python train.py --balance_loss=0.00622 --groups_per_token=1 --lr_router=0.000554 --norm="rmsnorm" --norm_eps=1e-06 --positions="rope" --tie_word_embeddings=false
Below are experts of layer 7 (counted from 0) of a mixture-of-experts language model. Rows are named router (the router's row for the expert), gate (a neuron's input weights, with its number), up (a neuron's input weights, with its number) and show model dimensions 128-255. Each number is 128 + 32 x the weight over its row's rms, rounded and kept within 0 to 255. Numbers have three digits each.
Before each expert's rows: "mostly gets" lists some tokens that are sent to it at least half of the time; "gets" lists some tokens that make up at least twice as much of what it gets as of all text. This comes from a sample of Wikipedia text that the model never trained on. Tokens count by the router's weight.

# expert 5
mostly gets: "After", " During", " After", " MPC", "|---|---|---|---", "During"
gets: "\n", "-", " —", " MPC", "|---|---|---|---", " Notes"
router:164150168155108165149151100076139135074083093169110165124116132140139177190087134121129136102146117094144132118154138121197119071128151127073136138145167091127129116121138093104156151089103122056128146139146110132149076022078121107145137101085099125084136146096129184105147118063074082163092121076110164079127087103072119113105118115158109098185071144110133136194146160176162168179100
gate0:101142122128168164158134145106156110150118136109149139121134124176138120116121120097123201123163130153104170120070138149119166132121094094179132135154130146199185151068095098119180185163129171150058089111122162157189113137147136151186093078143128145111159123132166157079077135147123134139106126127131165164088123141072166137100118125066131106152206201135139110125153130127093157127107
up0:112140122103143169133132146100096137138132183155178090149091116205141154166170155123132170100170155191150166084108197128129128137103117141108138152153131154157123150090114068118116170144101174153117096128160151096155109118105094123160078119142089146125118124120148149080088158156133132121138166126123177120145096077123144128129135156148105080166197218100126139129143148141168114127137
gate1:161126124137130107138096124128157127119169083077139132091130132149182099107097129108124170163094187129151126121174142139133126152189134086121088139131114176159145090112087041123106150069126131073113096095071099083130112095117115136135160120093100134126142069081147078156096095107130150129129164158127084126125160125115104118103093115097108142073068154075153124141144133195186134145189
up1:151118102170105124131116140099146171146187084104147179104146145085175083167117195116103093184153182115100169126117180150155135162154146105116161112140137130154131119147070129150062139066126128101153073121108137100149087160152129106075166121110169099132182111115097102158150121088176144123178128146143080148099122120092130114187114060109143173138117184093130083188118160171120172149146

# expert 1
mostly gets: " of", " about", " all", " by", "ated", " into"
gets: " of", " in", " by", "ed", " at", " with"
router:108156158101121138159185168120152115070128118098132074110143088131135105166117119134133117099128183142139122094042152167142133160101093145092158118122151051152132118195108094125160166086095143129143195135123133152125169142136112091119108115188151158189099087103140117154097090157093180158117106160076090161136109107131091127091124187131122163079094128103126076050109154145140134134162
gate0:097164083187122124109133114156166163097095171090221089140106148191133128118150152121117109115106162167132171109180194116122139106184167109129129122102111118123131142127131162125127127086127114146161188158115185097096119142198134173147157099147135122094144125047144102158173115089132137174147160129118078136075133148123062112098164081047113087128070080093104099103162116118149177134114
up0:137152133135119126155152128148112172103145139094135126149079139120112155146098124078118168168146105162130150139121141106129183083131140070094098141129133144136177161049138149188127140176068074137167161132161164128111110110127161178134131072155135128073109145083149096140131125095130179153136155103115110147080117106087050140084135099062121064101090108139101125137151135169188095138176
gate1:161132137156153115083147117150099043140093115110139133107166153116169151129147110118157086169068118116131110147130150159140108138127145106079154153114055148137163112157104094080136130091153136073144117139118033180162141073098124079151139110100140152106137088102139116081105100153130142117143063140117082127122154076091171094150147091099107126126160165107106130130152098038087138043073
up1:077173060193140098128136093160091054124094108113114140137148107081116156121152157125116141159122152124132158105129192124068130187131110133103150072130110137119176153131116119115145171164151082117144135126157055214153209104010150092145141126157138106127098101083153091093114111170152142133129145147138100125075142075096113143198148162106090103096167154074152137129107121043107075080046

# expert 4
mostly gets: " are", " up", " band", " were", " being", " play"
gets: " was", " is", " were", " are", " up", " out"
router:168152112085140090107130164139123082095082092118158104153112081173119075108184121114121174186117089091094090184140137121116120122090053122139166152143115121101117108077134129145128170194126141110056147138077135148133168171105187132134092106167138192101125126074102101098149119149077140161144147136102051153171137148150095164143139134112114120131154149115094051048073199124109203080125
gate3:146122138123071107168146043109136157158157141113112200122144152152144111173148129153135158161128099142137129193120205210071122182082098115130118117183137115079132134072107164132097124167114138130132148094123101066130132185126138138117189097140127148153136135135116169094113159107141097085118078150093149155115251079169131121151120133114186102100178117151164136151117089122138129143044
up3:141157127111155143148176141094152114149148204097136145120133125106152087128171108121117110158177144096134141189155191233116120159163099122092157156144115130149073145078078191147134124146146123103114087068141100150116151155110150128119163067175134115188152122123170160087144164146140121231181077097136106123131202073169114086104134090108063139164122140130103095135126112153129103161068
gate4:155170101172077096170088121071175184110161128059161117140142099136153155164146103152159114102185129112113105111117136135130158132097090164138105127157091097105153086129132147100125072127144114061161065138092113132145134136106096123095116142136189183188158172174139093133108160120115073121143158157146107152128123123127157106114114082108131107153116145168101159089089069138170136132119
up4:187158068205137088154090182100174150087138180073146163172158125136102173131144096141171126095167115124127110127129117113143151160103088079176112109149095079120206118101123137085120111153148090146097114106092122209158120164094144111101103097103142219150109111143119101120170131140076069121140168140118065122116095136127147089123154106144148132175168159198123129074116155105132114168105

# expert 13
mostly gets: "ah", "ask", " Moh", "iy", " People's", "akh"
gets: "s", "ar", "er", "ah", "as", "in"
router:191145146119111142145088210079155089184182105122171181148138079106102170116089098086126123125115145125118155118088133092150123112164116135101105179132074135118098116197116156105062143158096161103107103154197112138147123089190104109116120092176119186137117111148138169150131137115130132159168147138084121103110145107174092105131078139090135142079082150141162190131161092133111090151102
gate3:168152144144143124153192147124159124139048109136155095163103099124164098175104107131104149158111133161152138144107106079167178120082137092139073122100143096109193147089155114109186148131166103098109110136126090147138126118103141160140067112195092147098223132134058112140174090124125127123189127166133093183133084168137149127134163173072070103128138094089185098083104131139143111125136
up3:144127103157166134168180128122194164084128139134157140099109155153100042149174150092127130119121123089159161132087138128148165047139148139151103087126148135111143139113138136127180135136213088172049112184164143150166106132152141109166098167148107083170122126166154132137128120142080169091161097141194103220095118176146122151118177163093083122127102119101139113115151088075153138182126
gate4:138119121153000120105115122091140166089133111163128185121137136093158102074086116111136163168116057117130118164154097158145085136078106160145128103139136105134149176151121176172170142052094121075192137117151149209067186145139090145166086112163082164135123099084085111119103111155127131136182096181148098153129124114120128168065118145114143168141134151090118129063093152142100123132136
up4:134159129096037117101058133056115195125154068136133088124141061128135115154078116156124184116163101087143144168135114140103146125159131128156109150164092081111116162187133175105126133062108115074133095097120089131091159176132110151120077132154096109160135152084075147131115124090141155097137147154137096119126075107177133073099141127109146155162140126128126128115112139087040075156136

# expert 2
mostly gets: "l", " Kl", " †", " Tony", "ensis", " Mill"
gets: "l", "\n", "el", "n", "C", " B"
router:158049074137130121119116126122120142202082169156116131154093134147134115136125199127159123169163129122133132119171156119049109135208100122156173145127072161158079136128162124139139107089137117117154109051116111111101121149108051122137172144123138094198115096080177153155119109125072116058139147142158199074096120139137164100125109155161133167131177103097083151165188061080130128177112
gate0:119101140121127146092152100140070053153069072126102123146099154194149134087140138112155109116137153116174122106106101166112133156069117145109125142177150124164107027132130119130163103098102163108159109103141128148088144146135110182146126168160153124154137063131137155142106152109076095061177138175094132129109155154150146096159133127150129163119111171119126163147084119158122155116141
up0:107141106166109123137107140085125149131178101119153112081128089103162126122137139139115157135103082177104114119085086121138147102169158072112107135098111117043118191094069154125140172053162109135107141157079110143092123137086185120103157116142121081067147160135120074122095156113185135128157121141109100157156173154070059185087136112097095104125131156102111122159083187159168123052078
gate1:138140065102098151070150083170116178097117098092135164091137172136127211091167135121111137152081130080171178076080176143131122182165093135125166048067138102109093168127116110109174099125135109104130150169083126176092122145166152126142153162236166174171130147113116154101130111111093139053123133077144131127141086133151107170154153159093173149138140132133137120123101154135120046085150
up1:063106120113051164092135136119132154121074094099165112119076155070160147119093117094152124173138093124157104147099149163151097167149159157143169114149179135064096094144114123150169094084072106113127120145139102147099106111241118118174118118186097187108134153128140143115104045133123089113122137154111109124141115142150111159121141171125161155113127119158187144060071160174140091084170

# expert 19
mostly gets: " to", " also", " but", " would", " not", " may"
gets: " to", " also", "it", " and", " but", "g"
router:114135096109093095153123087132071070162100106095079134111144114171092107135151110136055089100145127112124112091115161112183158108188083076092118089104131150116139138105098088130127135085124141095102181132142132183114091143106126144134107130132080139087109157109061158038170164172142140123069169079179102166179055118127140203144144129122153146095164086119143096122214107134060118165155
gate0:064171150085169117128102067145146096164136137118136114096166122084150121149154145105099062165134180101159154144136156126136103146108105184133162179107104126136122165170138133074123176173132091148036156125160143091099119112181125126175075159103161105091135107091122128118142153118130135123113118169109081070161142118096110154141128108153097074102078110076106085091103171108095097089154
up0:116156116068091168169068135089162174083104177123153087106140132109138120111113152157120094114190128106138128114146128068095120159126191190156159107111134092097104131105125197133195144091070175139114161165128111159147151132144087138141179119118195130174159097117148145150147116096144122113148201121103114146125078214133045164162074149118141105117128110095169149126099124110154112104160
gate1:158172116116126152073143127124146136081119096142142115134144070154161095117097106067190132120109042148114095128091120176141094119142168115144116184164090170116141145165130069142137141148111106159181170180125174143125159115151123097072141168083145090126094158124089117134095107148187108126119130133104171133131103131181105120091126157190125134115055115173157154109143129133137104135123
up1:148197120141118127144143142133182116122154184140148109162141080102145127093140123115139083097090132187089116120107141143099147125165145103117107146208103189107131134135128091149135117117086157146157111138111136174152140169110148118100120112127089109134059156178080132068121120123150135121128123101127130195140103161169090123093130133206137160126057109108088144105133161134091091141094

# expert 18
mostly gets: " that", " who", " also==", " dra", " students", " one"
gets: " that", " who", " =", " one", " he", "ok"
router:139128155177100087131167186119089146127161160138094096137153163162138113061147127168168168183191105163159162143090110157153156102171155108185138178144140158123122096135165113120180125134135119152178068115166136159157177085097142146170104108110097127153060103142087074169130103186098136107163135162122160116070115148112125128105148116148105149110122148102135089087160179148112132152135
gate0:113162128134095132120141194093116173131062087145158110141125119130170090160129135135137115083096151075131157132093124156138119114064112162080115136132086132176131164032126118125160053115136142129104131168169125117090104143148151112137119108149124101123120146085121094145129109184158125132015141105093097148080131120157114170146096167125154063141146127101157129065110098178109113114099
up0:104131128132078132030082181079145121127056087172161134157155160148097112132118096129146125075138130108111079123131080137169100136102156117091146141182098101131137190078123112129167076176124125156110098156177130136111142123133153148191086127149111089168107137124086121163150136157144113109052105086082117126096158086092179177136129141145144099116160117150161104081098099148145141110114
gate1:103128130095143080155187132099107155091150095078152117127145070117139088132111122110140108041137103127120105081154140092108096122111119140151106094157140152086079092069147187150094107143229134097167093111193099105120078122080115111154125107108178154130153080149079086064132176099206134078149166159087146185117143125103118133142111161119108159096148135114123119155087127132116171166135
up1:127091147099167152170091144143151171162121048104136109184135076183127095052130086148168110063083127166140087098162142089174119117137156098189112155156134154058112124077129143151110136114180104137104080126169120112195110128103093081173093083108127198100123126101079073099136159130129174104154122155121149187142144119091146177191152124099146148103133137157137117139066166128126211157155

# expert 16
mostly gets: " which", " It", " This", "ation.", " same", "\"."
gets: " which", " it", " It", "\"", "le", " this"
router:160152126152184085115104127177149149119176107182090202112170109130113089099127116113116074118137136187130151124123141155121157158143120170201087087126115098142121190134105109171155152181098129112077159128142121128100161139139112088095118112143117126140131140129161110174122076169107173165158158048189095132121099140068109144153151169070088139145127141112104140154108144173145121122131
gate0:175182163042176161100129138092122177163106093106160130122130147164112155097151138145082135133121147146141148086137088146126127172142132141127135115193095199098116125106158106187117111138106158126129144154079159154135149078112106178112104171131180169073114139149112165167088161140078110139071100100079132123122163129157124171164160078122093132082070058108136139114145083115160132185154
up0:142120092051153116141132040167150096162143091154085105142152131189093186096193147136129151161148151153147177081133071135122139208155117103186142118147139129162158145078137126138140125170116091122137123159153073187128207104114119230158106183155155128099124097118125108107142107040160078103167129100104204094096104140147137150158139082106091150175068118089112129160173168080185101112139
gate1:157112112095178115114143140156150118137066132156143153134188196105108169110138083129129101148117119059130094188134146152203152140124142110048206187147086134074120135114148071154069104143097153122165178153086074120156144054154134166102129195130099190099099184191078142169146181153088151130075186103106101157134115148152146097101101112162067157159064131118132148135147107156122113067126
up1:115137196136158116108140089138170163120084170131194150103091123101203170105089060167137132156157117099095079118160169094179142130113107128069140135148089150090128136144177086133065114162092208133138098121094158123147114053109083151093147170113115135139172174151111186126152113217103151130100085129129145087159090179142199075061048126170086172100139187111125120117109084152095145112129

# expert 6
mostly gets: "ing", ";", " have", " has", " from", ");"
gets: "ing", " from", ";", " has", " had", "ate"
router:099077040126133088140141108147129195121110209132125119145077121231161145167163073167158124097057087083128179142045115152171109091102114150091086100086122153149161146141161158089104066163147124140121133109165168161100141119087124162097150136144130053137162158189172154141154155111166133093189078161046177156117160119133155142116104074127117156124123108181125152159134099187139127087172
gate3:102153142147092100150151157140090135164192143114162167091144174095122160118090209169102135161115092180073165114166153123107149123182149173125055188101146108111148097142115176191095112097070168128126153117115130029146118159162149125167121089113098119104171111069171137147074124045118117118048151122132132164075112158149088124145116114144192101176078135130130157161094083167130162139143
up3:098113159133112147148144154187152184141153152150139132123141136105206158129174157136079155140147095141161141062191144148137094123183106116141093139072109183127147094154117136140126137138083139090134138117115101091143130153111140140124072104092101161107121188070163121117091115116121096168084174112154112185076151112103127162135100125080128141099085155134098067116135137123159165196163
gate4:132130102108154093087132089135100119139104123161124080173127078109124146181099122064159149147122114093120181172136107102081126119117086099126102101130113129119118141137098077168079130102168135141111194146056125131168124167112132147132066131172108122159119139148076124091091088106173115127163101192119110177095182169084152134137058167097091101133132127100142103120115137136188179141142
up4:120157132095107136111133113085097131155125119164111127159132219087143145103067122103160177152153111158142131147161194105029111104164141110121126187119131122131162116125096141181096121093054131163102187096079121118125094064121104133114124118065140112152175152110158126169099115138125185143137181126104184142113091185127074082113120193143140078133093119104176129168136155135159128120146